Experts of a small language model.
Size: 8 layers, width 160, vocabulary 15579, 11.8M parameters.
Experts: 64 experts in each of 6 layers, 32 SwiGLU neurons an expert, 8 picks a token, a softmax router.
Training: a variant of Muon for the experts, 542M tokens, 4135 steps.
Below are experts of layer 3 (counted from 0) of a mixture-of-experts language model. Rows are named gate (a neuron's input weights, with its number), up (a neuron's input weights, with its number) and show model dimensions 80-159. Each number is 128 + 24 x the weight over its row's rms, rounded and kept within 0 to 255. Numbers have three digits each.
Before each expert's rows: "gets" lists some tokens that make up at least twice as much of what it gets as of all text. This comes from a sample of Wikipedia text that the model never trained on. Tokens count by the router's weight.

# expert 23
gets: " ", " |", ";", "0", "1", "ul"
gate1:183146152139119143103058122115097098085111133119164095161146159108100106143134120111138171119106142110138091129143108121161138129108135166141124170132161161142146157117148145131157137128131088151112107104148113155103116086123104145103081134
up1:143117159124101149098113142105166118095091123160115132155132133141115102141126116171105141129138107124117083121142143145094129125141107142157121139111121122118095079079135170165118159137165152132164140108128140094089150113138143108135144113
gate2:138126159120144145153117111087142121123086108133122156162082143140107096137130099117135159056141135129103130106094152103114116171134099107128136122126084182148125121131129145134128144182139111148128204121103123160137118125159153122085105149
up2:121098106112136134063166141060167144103138116140148123092130116130102082140112107104112128104145098106135123099118115099100168105132144123073097136094101125117115125156122128108130140136153083151102137115127135092177118151207096127180128114
gate3:113142131139110156153124097101150105118109113128109151138112158143096130128131114113139143134114110088148126123135107114147129133092129087137176104124143128124117130141100141128134151154103150169154153127146129152121156160155129105136108104
up3:108135123165116113131167129140135115133119100161106160098135198135127123114117093102147145153131101115110126134133126127113132113126121167159162115151145122133144193126056111166073145129111158164102129117103133138127132107125159074137126142
gate4:149110124166093178137140151169122146097145116166130123092103132086135142177128183155120119162130124112100127156148132131136142146103115148126123122152172108139172139095184120152095141128102115157131093136173134154099132145128134156129138111
up4:152100114159095139146145108123175127143116136120104161124127119126120153186133151084114128135165150141152114159164166086111150111088098089134110100142148112080111174092142097134146114123140132157142114131134138135093100142111096130093133131
gate5:132121131100153129128127141156079122142174151106123154105128097136124142088137085141140096118184138152154109131118131099124106119089133141178132141146171091116172129140120150137119129120080121104130120154117162092189121135152079119123118100
up5:135132134151146122079119108147109084142173156119092116126129123146128117134108096154124142112107152125159139156143150117134147102149133151181107127131153128112145104087116085106128143126093136139153133111119132154158119133162110161090082146
gate6:119109152142127094114133132137130163169111158123133128126148130182104127124142120167134124110119095165111142115183172189091111136156119141117133114144146153120111116142159157163121122122104134126156149140064149124136105113139109146121104146
up6:139117126133133150165115080135139165103114166120112109101110147091080128126121125160136162135103155146116141121080130118122137077112146147133171126146126179145086140128118124140122155122158098082082160098137119130138149133095153120114171139
gate7:101148115173132115131109147094093120161112146170141106092105147122175150099111078106142099099145144159108112112125133130146117129080128171146134138140141150133136085128138116092138128145166114141139178121131105121163192178137120159149114130
up7:134127082133081150116088107087153136136107124153146148143071102143145122132104115121106148138107174151140131151151169118145150120153121146135149103115071125124157107123134114127142166119136127105119176133140148142138136120137071145129126118
gate8:166113113111116120105177123140146156111135111148144111103129170120137150114175108094089152119148149106117145103112140136090103106086107102066103110133107161141109143121135107111144148123101095127083108132133068103104189130104100109124140110
up8:160162120163156114144106132125105158143088118155128116121128141157154139105126063136140131160196133152143116148142116088144143120145130157148131135095117111120138136135153093170123124154154147128117155109148123146109129143098112108114107165
gate9:142089159105131172158155077104099120128110142121119117093148147117122053135159185128133164164116135174153111111138123118109082175128148145152151138128127110111136110145142140130137143103106109133169088151131182118131121132131145105148106141
up9:127107096126132128086123126153052119160099096117104170145107111146108090135103101158112141126120103166105134154138111141138164135138089148092151150154152169147178164100110130116126078151084062123125111159125098157156105114098137147141142118
gate10:124139120121152132161112173133106170104124133097140142118158161120112148118128131132137132152086137091143144127139135121161137185184109107147134103132121155106145116133143130135113183141111124131146133119098171067123153114083135116176112118
up10:162155091125128091134120139130201142136152106116109126100110129114160086109115171070154105158177142125104069131127145110132125112097104120088111121109148127136128119131115115147127113109142127159169110142163130148116151161124109142099160109
gate11:169112076147167191188124086158134132172141116148126139140139136104115107088141100140168146157142132118136125107098135117111123093113092101126112140110130127143100149180113146171130114103140138098131168139139122086126107128135110156107150124
up11:169160116173102116112084169149121090145167115135118134121143089152145121121162160124122125139157130109103125104162129122142083134159152101134145104119142117105084141095128074127149124108152155145132125117162129130150156126132069151111140144
gate12:180153143167131108117137129115106144110127135135111121157158116125095114095136126126133128182130188119175174101113171096106154121125105129119158164157138123115118128106155166140152112141149131165143080118127112128148139126133114128115158141
up12:151135134127110174140111133119142123068124146138116093121130105135100121107148118128078134158135096080136171123127148118129130131145163109140118142114144119108163116145138130117107107141162103126136127120141149090141101128135162177118137124
gate13:152183118108104119123133129114141138131092123157110120150129135111109146109144102110122152117147111111100135128061113157180128161101181141085109181112136148103130145156131101155081105113121144106154123127113140123112152096104103135118146134
up13:164118135156156161164151140117125148100122105167133136117141140141115111159117117180141151112108114102142114095148146101089118110175116107099122117100149114124151103107168107143111090148126126157076154110138136118111147135143144127131150140

# expert 51
gets: ",", "en", "ar", "F", " F", "an"
gate0:157121108132141110142142118134117135098132114151114090108145145124119143134134170136119148151081149125106163138123118122126093106148077087123132161098151077114130115095103161113180106138140146140104149091133166128134174130122171104134108071
up0:146148087105208127126111150158131124113125153137114125104204110094110151101121127117150171130141108087134114115164119144119126121161138109133081132122151110160133117130109098139194119118140153131125114096154153160161101141114144151129128167
gate1:135130138168108170138147140121132102108141115122112140144118162153122130180086078091135143113104128161120098111140150141117116133133149166157100153093126173161171110135084154104109148154090100133102097109182109114114156116121120159119152106
up1:115101096127114127100134135158203122096143099167136159113123139128144121113127129093137160147145151114112159103153151165100182075136110127119087104104078159119082092085094121124119133105132127137147102124123164071090091136157101140143133112
gate2:132143119130117176124115147128104166122110090138129143159134126070122130109129137135118112053134123086088105128103158158213132125154116104127125101105090079139127098183113080158111114162160156146078115162120109141100129168147123146110131114
up2:163122115097116134113164162135120172141148117128115107174161113115093121101105124108141103163115105075125141170133125167137132141108158080119109080150147062144105101120126174128117142148120115122111129105135121110174153125102114127112143124
gate3:129138119107132137094143099145106115141135133146109145114120155154135102169153144120082146114135093174098115127103152132131121130128137161084121093157148202094101135128072110105093153159112136146178118132142134112093102114141114137104164098
up3:140106131127135107104124145108135142123096139128087107154120154100135128122146115127142144142109134119134080130140106118127144099107149178142128107135102131132093186191141147198100112122144147116162108115143107131114134121094135128086144103
gate4:135121132140140113104158131090121139108111121145153129075102150086108095130143081121147113126098115072133172106116151159124097152125144115145137134140160107108131140174126110121139130139106138153143162107164148130123120144131143147120116090
up4:148133115147120130180122111105151115137127139159108122117149130118051133151133110165092128163106141108122119154155134140138140129108104118139107165179108110146133164103110140117121083109130153126149141109108118177158128145104123122089143132
gate5:119155134126100138116126129108115177121140079076134154081094114118122112131140126106093127136087155119148107137200139108145117121159148142129125178144127132135129122140140145113123100117111156174177163079141154111177125120139131148168142094
up5:156162132126144138106149123124192136125148162142146139118156132088113119084159099137116111116086159133151108104178094100145127107165128142155114064070136115147108108109146109111124105155141156140148115129121147143145128129133160110129114117
gate6:128116151157147130145143136120127131149106135135135144096152129117117151143131131181108137128141159102116090148166131102137131133157128112110095161123122149111082113161147112117173142159157160095152141107184167095094152139163130153127149117
up6:101171155100133117140121108123084107122128167109120127110118131110133163145139162156135153123114130175105180108073116131097153112120125125090135120122113155167148110117143134062136154155139124076108138167097129122114131141084128117109082136
gate7:142160107157152152107118109101124111095142129132120163125129123093215117107135132139178104109164119165105122102149134118139123116118161124152081108086071127104150107101113103087147121169156139148136121093104155100128116146090100105147082140
up7:116107098105127145154162154125104081122103171139158129071145127167120122143127076166132136144129158123115093146112128163136115101125148155123138162118120117123116108144104149121142081136139155071120151102138124114120137077090121200104116144
gate8:140174115145161124119104103159130142163111097105147124155130206117128136137150103080163160139112152145139087109125132102132143132147159083124150167153122182110100134162109142127150158149071134140077124157126125119123138145130068134131131061
up8:102176172136100114140146119135128132138141105170118090107115150190129146081118106133154141123185132159157155127105111142133145091092125171108189119147161120159158151100099139160179140122177107142114097118163135149112103151125149106120132119
gate9:168160106108173142158125108126113133154159163130119118131127107140115111147157122135106149148086106157112136136144142102072098184120126127170156123145158093139152129151127123135117147132131116134141160135123101138118123147121131107117118161
up9:125120155133112116190134132166131130123134090153107168182174109105140084119128075148138106119098146124157103184130108051123119137113124133147135127129165144122113116152163170124114132145107133116131171118148118121099132130092128151143163109
gate10:145106141058106115164142123114107139115099133150157147122132122114101150110142118173136110121140144154149146139169134158160118110147074123114122126136157144108101133133172131198070153119153126117125116112129127090164127097127142114145164147
up10:132145101123119090135137094135155158144129168119107104133116073130129144100108133138153123143075134101126098105171111127157122138110114126120117129144127114196143108077108108144169108133099139156163105116166125116146090114126121131147139122
gate11:160137109144147096074146133169149123110165154132149135114121135079123083130146141108061153166158126136165106094104092117133113099130149118143124140137160131090143137100090082166119155113136111112144120132129084095122128127112133101143120143
up11:137109136179148133174103139147130117109135135135124109141108114125121154135140168116153162105124189146120138155106164140136087137125148123148144112141168112124108114189112110122125147108144127127133107145128085131130172099118157077122112096
gate12:135136121137141166081152174076125132070162153123181153126098159110145161116166124140122161141133125116119162109101176122143097143133094105154145149090120136084101141134069118115153136113153115169096137150134144133171148131088129114115151097
up12:132172135111140156141141135089121129112134136133128137072110085148106152157112134111088137108082101159131155142124146139107134144141134105126151114093107139117102121103141190135155075178091115152130127113099121128103122135115110157122130163

# expert 11
gets: "0", " ", " D", " C", "S", "k"
gate0:155124140127105134141114145135090131136161152103097122103167132113132100134084141134123136134090168168115133115112172116127114164107054136114139124111065100122141093119104080097123120111077151131100146076123164146146152122117123152188119076
up0:141124105153162135124149114114095122156067138122140144059171122103098144107131144103107146070119157106109135124139167161117154145167125115112130114087134097125132111122117085117188119167125148164083142086147119155122134124111132142140137150
gate1:148144142105096105146102150147097103103138126081153111158126142152151117115118090132115108168137138116145148171130137140152071128133127140136104127141119121147103131129112161125113118139073102158102105164119119131155109113114142177120134142
up1:151108147144135119103102134154169114125151093135115147149158133110159089128128114124097104115145095102124146128137162157108140157139130071102167119123144160134103091100140149081132146112134094103166119134076132105099130122120146182110136095
gate2:126119134133121139138129103113138141143167127120116135123146112102122127147113117151080098137126150119135136131122117150156128151062140094152135145097104156124127107145118102134114156100136137162089168082138074135115111143127173097140147127
up2:147096163112079156100164122111144105153140096118129120125094142109115132173105096123169096150124097112084097167145076110130142145103095146150094165135172068107139130135127121119119142141130114144168111149141125124136109114143094145112134126
gate3:143111123125133125096138129105145089142128074111164147098102142140095090158119115119100129100151101151138106091121090162127110137120109154124131122114099089123152107089095103121113148147156117160117145119128155138155150139127081101136083139
up3:143119156157134104110121116112161129160122106099111108139157167113115151140149103111141132158106104121142129116112133100153121081138133128157150133102102132127079148123067120153160086194103157121050107134151134122127108135095103077112092111
gate4:114111153137166131123146128143124141149114113151091103134127139137124131107101143177094144139073126144112171125139161164160148154113129141128135138129094139146140159178154141144073121147153103177106141167139088130116113173159142169116182118
up4:111106108171170098133153109143152121209118168114100167125114137125114113171128112171098107116131128152125129104127138121146094122085147127125154169136156154121083120134130095136104121134155125135154111152157097135122103159112116128134145107
gate5:124118129149116121137147137154150124141155170098138146110139102118124082150136118161125123122110140158118087125191160106132136142127126156170127181142140084175184169138157118116132125078090102124154145159151134079137122131131126122161121129
up5:150137124122114117120113110125125123115147145160145119128128095135119154121103144160136122091090148160177144134180171094147144117125132193148088087116117119172125142109122132135131117125064101112138114124149157207141150117149085136109089118
gate6:151118130144146092112126180103102148119098106084152125095123171111085096095169132085117122108108117154105155109146165182161141095183110142119142090112115099117107098130186100155160132105153098115142128130105164122117164138100140105117152120
up6:149156140103114172176131085153137124120144065149096122094133118116074116120086148112099125144131111138175114085108079147126141119124110119130153102134100129108133135124122143126155149136163101111121123105165090126160138115170139134123137138
gate7:170096163123131140088115153123114125113124103134157075153151125142141139111111111115109147083210133153129161132131058138123151087152106142128135138151111127129155095133141110141130075115190128115131132131138117119117101151143134109136074160
up7:116121106147117140093148129120177164108128135198162149131143130123138143113159164086097161124144153170149144158171121142135127127121140114126128134080142129152121139162102105170130103146114130131125164110111169131166143084143112143141082125
gate8:134152116135115158084153134135142163081119098118153127111127148115146120129172106138126095131125124124111098122166135121148079134143098106089125130090151113145070130176114095109133149137107104153108107113148138134106136133182089128111107115
up8:166128119163155087141127076127122127166136089110108097131153131129162099122128128115161107115147134169156155120124126148119155059126138137117144118145097101167098148133153071119157142131148087143092087105118092123131113138116121121137128111
gate9:141082146067112120117154138089125128114132149115124130134137145088089101123117138144126148133148135163145120115116138124132143143141127094127156142116135100083170132122137144154110124114142103094147124135120112115128145133138176142156129115
up9:098114130123106142140139130160095113139149154101129145141121137173085122132141085177106134089092158175145122171129133118151132140127128166121105177103173174130110126109135152131114159102096088104101109131112113129122139125137116119148133108
gate10:104091128101135132128124120109137139144137151117137107128169087115081115099134106116145116191077156122116158092083127154148103153121147118133156097124079106126063127153113135134098139152127148127087140150130137071137099126132116109130138153
up10:133177099152146097135137123165126113156132122168118134150123163144189114144148124105140115196168107147098089099100133129082144104109153141117115120119155155121128122075123163144168105119154115127113123106156124154131141149104112160148100157
gate11:134134078143129126147101132152166120151127093187125151121114149130114096137156133101123141144132115177139109120148123091135142068149137130142095132098188151135112153125113140141106125134100117118095091142121092153160125087135105084124108097
up11:094129173165106157176103119140130114143128164104096105139141137134123094104105157149155084113100138100110134113179129117109104117112122180120137107119158072088122139129091099118109122100146160109153141143149155100102096097105171155088132089
gate12:180160158115122106129105130139114149100146143129138125100148108102167136133112092096104138137135143104141141090124141183132093128136145111132133144161136098125150151046137153139125097145120101140103129130111136129170135178114113138156142135
up12:130155123116145145182110136080134144133107155155128093114179093130106171140172129107147095109120143122122149100119120138122077122107135110156102127127113083097147138124150131125133128098133121150124118135142182102154164113153130120151144139

# expert 62
gets: "al", "|", "o", "el", "2", "il"
gate0:134107104119164134129092176102096109120131137104094128123118115123135111163136153129113140115068155119099128122123146118155102088116095155155132121118107116153140071118131101121133132134087114099129114171108131114130159158116171146154123114
up0:106150141148203134151112141129131103131056142162146137098162126102110128152117116106120124116111110112151146118136123143138117133154124070124145103162111098133106109120123105064144152151147109106160122133128168131142133131124166105124163132
gate1:149191132138116131176119106115165137116111097124160110122106142110074114140143103136123138090095092125137115151131157108159156129119134144141116141139138123138142107107076118127088133150087133113138134111158121095118102122081110111153135107
up1:130106122124077179100154128129153160129135140149135106113123150108120105127141105138083141090117126102126116123141164090159128110103122087167127121127149151146114147097121143193145146086146112119149131084152127102138099159150131092124168104
gate2:098130139105143128076121120096146110124130158081118143161102136136122135116114139127060129131109108153160121151124116167145140094087143103085144099117081124094127125111113116163107161156147120125136138169095124130099145120135135118103121100
up2:187112146113146085094130133115164142087120091122133147158157122071161151145111116080142139138125123128146127152101091131106170124097116101155125145183103120151161101118148127162161145150110115131122126134135129141109149134097108125127179128
gate3:150143107145137145123115150088164129111151082130141112132123121170110140115129131123126137098115104207129133111137101113122132087102116139122138095100152115137094115120142121144140144175119120162162169130123066137123155133143148090108136130
up3:160127132100135138152162161122141092113131109111122148103145173113110163129162115137135112112121112135172116178118146171102118136061133140158138112130117146154116177096091121188119133120145133128107126130069116170124156112106131125136088103
gate4:183107133119146163138136117090152106084147109122127163081130147130104129165123099101078108139123133121117123140143136127127104092118128135121102139105122136147177109105141120136118144128132071140110120103118096153156139144167129118131120114
up4:085112124143067115136116137146148146119129156116161102169141107132100119193142120130147158123098165134109100145150136113124080136161144112125166116175129118071134128109134159097102126136114113145145120101120128207128123127082103114138129103
gate5:125158137114121111146161155127112080148147136093138154107103115114089149126120115142164118090063158136115163138116163138099115073101128136134118129124163135153129153118157112151135090133109103150128147116111131089167168163157096104155147129
up5:151117092113147147119131151114121093156146166134169131132117105112087114128165112144143139079098143135142125120146117101163137099123139138182155169097134130134123151139161131125083115125121132181160119151135187128185161117141113126148134143
gate6:095109112089152106137090124095103171118101086140140100149123104143130099105153096148136174119125110139117116098159147110124075127135061095109136132107123147111099141134139118120106137166135126122118127122109143117123116137137163118122169155
up6:123118090096121135123113098142130124127148139137097105124069135072123125142100156191155131154065132104112139151094103156127131135125147129120148150123122145072154118121137181134128131113129126126131129092108108111146142135136147152114143115
gate7:103156112101124129131173188154131129104123124129154113144115118113152141136137138181118125119112131159136140093137123119168084141092129129138115156157124121147164156144163090083186081173148109109132144101122132128124151123147083129167089113
up7:106117108131117139120129136124151140127107127123168157093138144132082136158116141113148130140125127159137085136146127060130100151077150130133113142132126123105140089119128120146123141102159127114116192092128100107145111157112092131135149064
gate8:159127107135161121142138125165122136099106116108178124095075133153146102107172111111117110130158125147095128130155115082108082068144149102103116099129092153172115120184131120105089142145107099121084118144141145139172148179118091152092152107
up8:126105148116165107151166121137136145143115090172162120075102162143107167141144162174139121128110149145151140086097116153113126130121132152120139164150107123145136164118110127157168103115120134142158145120115126125106141153128140136128134124
gate9:142114118092168163115128116085124118136138148103168114136146133109102126111085125102139131145144177178126123147164145106126103088127083081122104142143162114096136129158172145156091104109141124113158127151117096109153142166112164126149113149
up9:147120134086120138167146152159106148141120138132119123111163100163096113119125135159147171119135128145132091112147119083125110128125096128148181129108076157128123142077114154161118094143136090070141095153119111132082141122122141152191130109
gate10:111082125125148121135117125129112097151143141122113130179131068118084133115176101125134112139136115132124105113095144111129123079101136105145091103137165115129127167123128167101116135127122116129149137088152122086143118129113101111124166098
up10:107164145108138127094127111126157140143115128138141082119121092177173122120130133121114143171121151130181142144138112150134082165158114079127198099102119104149131132108109100153135137140097119127166175146123155158111081126133133125159120102
gate11:153134129139160135131114135078075157151149175115134139140100103059117126137107119132129114142136127137166085100137132114117092110089142148120095132130066130134143136127087122159100128183110109127088155123176113092129143106141129165103130149
up11:111122129186082152141123138126143123157124106144133118173130121087136096157132218127111131098153184128116091066157134137128112129105106108143119134111136073094156180092111132115150107097158120146130100160158147135081148131120172131147130124
gate12:164139104116136102101096107102077179126117104137126141116090121118170107096118100147100100132124099117112151118154166111112085125124092152145128130154107108083129129171100145156160121158140140113179157180109127091148151115108142122124130139
up12:106058136109109134107140129119132122102094103127088123098194120147154137145110150134130072110107132086128162106115106137124102160097083112185153113106135157105146178118103143090152128141129147131128116138133065147172102145128084151115168138

# expert 56
gets: " M", " B", " K", " J", " D", " H"
gate0:152101142161140143158125131098087121093115166087099099146141114137142093128148132148188143129079140123140127101106130110133137107158159134142193156134080090104140142103079107114106119119126124112115137131138101117081121133112155125156138112
up0:156162123098160132105129161164134120092104145112126108111155176092124147131112140159142165125155128163141142094139130104111117126144115126112139072098181122131185103116135122093139123163126156129116133091131155116150172140141157131176102131
gate1:152131155159144145089094215131120126146145161087154115110131088111127133152119070100145139081106153136134122154161144154177122134123097121102119133112133130136102107148123159194123101141126132134112080143127135136130124106146166126128149103
up1:120141118126149132123136152110137129156146203113103147122150098089103098137136144090153141087123170123147129127134153109146134191083062150073146107142138149093088095113125121157140109155117164084119095109127139102125099129101133139088131105
gate2:129156142068149131145113134086154167146063131131090184102136143058127109110129102127102118116133166092110094117165128138140085122137120107156120067103125130136128172114103156143129134164148131169111153109119139102151122125143117130128131149
up2:120121124098122134144101104085138130122128109109140143157082113138120135116164108083167098164120090136148154142148090102151122125099121116123108154112130114158110114139158096126152134118134102115102144184107098106149124083111150115152075152
gate3:113139146131159129164092130077161109141142153173162155136092166141154136128154158088110118126137091154105103109128116116102117101147136151176106119129147173143121053150120118141141107130153124093120083147140115119094152102113077116100160137
up3:142099157137100132119100154140117105098110103159126143104145167137109140104120137136129148105129173142118106142120120113146085074158145132172151122146117137170139149176122114161115137175140128149119131129131117151108125124078172133088148108
gate4:127096156116128155114112146114131127133140165098115100087132161124163140124135122123108115140080116136146116143140117133131143120108170118153125140188150128164122133083130113059127156133134128121131133159140097143114122140105163149113179137
up4:141122122146128150152159139110116107126145117167123160115090130154099164194137149147128119131139127112110127124133101082169096139124125083114113162132126098163142148129133135094147111105112084095131105131116096170141126136116144128131156168
gate5:136095145098136085121120131169139110114105158119124107144121101130155123137135159166127113165084160187139107150182149127133118145118133167147148139153112129172146163137150104148140144116112165166106133130136108138161112123149102140119129105
up5:112143178135106105108123070166182100150124161128127128125152119134134123106150175126127129100132146139183139096130142109107098101121157152182152124098111165183139135127154145133121108152135106111143107120171167154143104099180145113158121122
gate6:111178113130124128113124164131114133156128095133087138142159150146130091131123137074124123113148150147065140103189148098145084120141069116109111096136160124087102132136160139152149070165116140106128079145114122122120147116126125134129121113
up6:129120104093191119142196159161115132154114100137153105124125134096135111144117145165151146155108136120119134148085103100166141137161125134095157128125095135159177115117175136142149112141186128130130129126140111096160139105109108121150137121
gate7:111115114178126160138118134131111160131115160114168092112091125117181105089164130105149086096154130139118157141100140152123121163140132136102118176176140123131127072128139122161143135147150134103124143132149154143113115135200079151142095153
up7:163170120098102103175139128143098132153137113168160088125166152158118103147150147099143181122119092140123148142176115152094104141102139140153108146132124149129095095090117123144137089157159090175164191123149133142153123126145158128161112134
gate8:143124139171128127112143157186166135090152117100127138130152151140132088120152125201111165080106162125123070154135186072110133132109118119129130148157152146122165156129151104153129154147118134145140122145122149108153162157109096119080136088
up8:112108185141160111167121138161144122129131134131125108089132127123092135115101173114150144108170111142139113113099134097128163106127132200138092144143107140161101153151084129132148122087123110137100132083153088161155114158164114093113117144
gate9:140115123081122181147132116120092154108155149115112136147106131123095126145127182120108146181107191148106135131122127099132107146155123117153143091166131133090159136158142158150134129094140088112118132112141168142140130129121132098171137123
up9:090142142119134173123131153116139107153125180065138132153172170114133130106116131141137143107121117137135135164108153116128107180111118120139154112101118113125150140113129131129150125128108156118116151099118124183102130155113130111168122126
gate10:117118125100129117151075109134122137063113174109123146181110110141128186148174175133185094110107138145126122096146121155145141128120153153136110142135133155158082141131098157124156146155114128180091121096097130089120071097129129135142164162
up10:122146136150114135139137114155165171140108157175133104108117141152144121143145107074114103157124101140113109178128134131112149150139132143150118145132124110083124137127132124126103128079134128129105103164179152150091129108122083151115146093
gate11:125097117130144134116090128112116086160112150100141126111105145093110092124122129131105109167122151146127095093144112128092150131126143140127078121151189131173090153128062141131117144127126119121096172160127115132142126106145121111134161126
up11:114128142130106162185175097112105150125101153143130145119183110136158149084138172137149091095176122104134129136122129141115114121105143105089127077174160157107113177164150123143137115113104152134112086100120137100118146098174140130083144153
gate12:164163102153155134121152133094113128113096129146124128139132150127143107140098086114098099132122100090146144131101160107119130138083122136134165142126178166083100119138142137142175116123150075138113143145117100115109127109118147125097162142
up12:137146144104160149181157152138117125079118159167096143101154108121064156147118103097144113110088113107122119094099117092131099129113108124151138095105119151133088153114112148159158131096114132134102118108130090147109149159148156141090133129

# expert 31
gets: " |", ";", "–", " to", ":", " by"
gate3:206096178171143134143120088153119142101144149118122090111062154180121130125116150135145133144117108100118123137106162117161120127113144143151159112115122177112135151142125176083135119146144124188161137127132110154136165136107145100099148146
up3:148119138154135142136149125110144137108143143131091108135146184123140137113100093124159115154148124134151159089142108135108119047105164111163146108168108146109114196105115128159148148090139156131111100107155107118097097115114112124058193101
gate4:140113151122149168123137134135141149131128147093112119140155107130134081159084100167166132102124118132127110109169145084151162138158160101102118152115144151160187128105142112127113131121138138134130144115190116154115134145119058163160144099
up4:145138070105099087125154142117130123168134164147075133139134104087120135136111117150109122178128158147116132135116130088115098188147134083153101112142148117065126151124132135123109123092131068130155139155125118125122139128120115146131121111
gate5:092149147103144104177119115124136113101089100127119141160121072142095098154127137108105133098109165145107102116141159109118172107124124151107154136104140121167180099092133081126176091127127119147109161129125117148125143126166099107155137152
up5:147108128146138125135118084126140109141142140113142127117125113103131104122110104098142101083127175106183126090152164124136141132142137163163129115134164123152103124121140092166120081124139158149128127106132104177175131124123145134118103129
gate6:114124108110116094140086094120141143170122147161107122178163132123104181107176122097136165103115144122115158124192113107166122103148095172103160146153157142116159085140134106118136107149114094091133165120081133146111158154130114135129130156
up6:129147120125135091111138076088118145118112120169114127070093128120102215155107152163122139141120114142143170159152150105145140101134159107177127171093123165133116126130123166106105112115087103136123159170107127117129077119100139107101120130
gate7:164118138147125103136170171127101114120143131111133121143130126100152183151085105117132127090146113158123114138136147153119125149109139116133127140169159134142141087136095126107145144157170124160116181159113099135124103138108189106146116126
up7:095179120094127136143089080155124105190148156160146120152164140153092122122117156123152159142127149122126088164145093143099088126102078172138114167110132120121162150100114147142125148100091132102145123120154149125148120076121108145132109110
gate8:161136128094162159111111117121114113112158126109147159094124165126098126136121108170095175077146078098114146132123130155120164130178113122118130165080125074156126144128119139163135147138105152161148122123147129114144132124100151149097112130
up8:123106108123142097110117136142143120108086097166110077097150095152112128117149122116136103164141144117138168098115118128123126130137103168124129148099114106132098173105081137120107127103127095089136151112120143139151168139110114115124137161
gate9:126122095092094122100143081125143142089125167110155166139106151108140118113107143147105186129128102147151093115134109094107124169123136122103170121087154095134147156176153144061088108152126109111131106125149124144137140148096083097128103117
up9:142138158128118122090145144150105120150118122071073137163170127148113119128107141130142123101122180153128116141081134120124140145100067133119195177118147115127150118120128146089105092114141141124097099091146111138151133127138147185150114129
gate10:128087142098129123103115177129137110152144111133100115144129156138105145128157135164081116138120122180140165132127137105118132144148097118166115096132131139114123116181130129120135150085148162126152169111101174101132130141105115154093180102
up10:123155112137115141132061121152190159121106133140124133097177120138116089215151152063104114154154088121155103158068144134091110104093118136114118134116138106131132104177154119119162104118111125130138120132108105128107159142141144131120108118
gate11:122155089132170172114120097144091115143102130125163163153112149072133108165132129131123116121085122113119136094134140115142143143091145104120111126117141155127139117181133140138135130134133102123132131105188091140140096127125121138114128169
up11:137165122144125134147069189169139138138121156142118110133142116086133137111146182110147121154126134139175149119112122155155093138106165147161166095116133137135135127121113163130077128095162113123131088141220149143104125117123145123094117105
gate12:204135093107135093157114144150110161122172151162076121126140140149102111114124110164132103161126120135115123116114134100090110128113121165153126134109109165105120149116093155118148147175125167131187112153106125101173133133170135169154091135
up12:109159148124166164153131131111113132112148115112120099095141110166104125099128134138120101152132122156112107106146137112115102097078137104110120124128127142143112143098133132116179098178143114122088174121122079132097128106188113117118123131
gate13:141181141132113145125104129121128177136122146147120127180107131115119135161150137125135132103131140168160178109145136134170127159090154159118103130107145087095137092123156086117153110116099145190105136141139090113120121077167091098108144111
up13:171125148128125175139127154113125151145082137147147149112112144117115125112150086157141150142155132148119096071149143127133118146133141143120166118158089099106108115111151129098119124110080139124159103179145146095084148119124138122154171148
gate14:115164089138140105132121079129127120090084095131098125157104129091120130113166085129106095157102141084137095099105071140085124148066128133098159125112131131154092149149163113119113129134126137099174134116133113126132123150139159125134105134
up14:124140107189122117181148135150132107153176158139142113114132161121151145146134088148103156155142129100104132106132128137142126170123159130118137163115133123114170109155119123089110140123095133170132115118161141157118122105075104133126129113
gate15:100129115110125150090096143113134182148150116120147159092124145090128144160112157098130115145124121109106135094165140133091146127107137120114133122140115122157124123117140189129099135144107120209110103150137116157130165152113145131105131108
up15:102104106133114077146136161158124151183176156129116141112148129165126115119138108122101160129133162101110156135115124164124089119104118119115158156132129143137112075114166152123068098135098161148129109150089114121135114106148142089163093130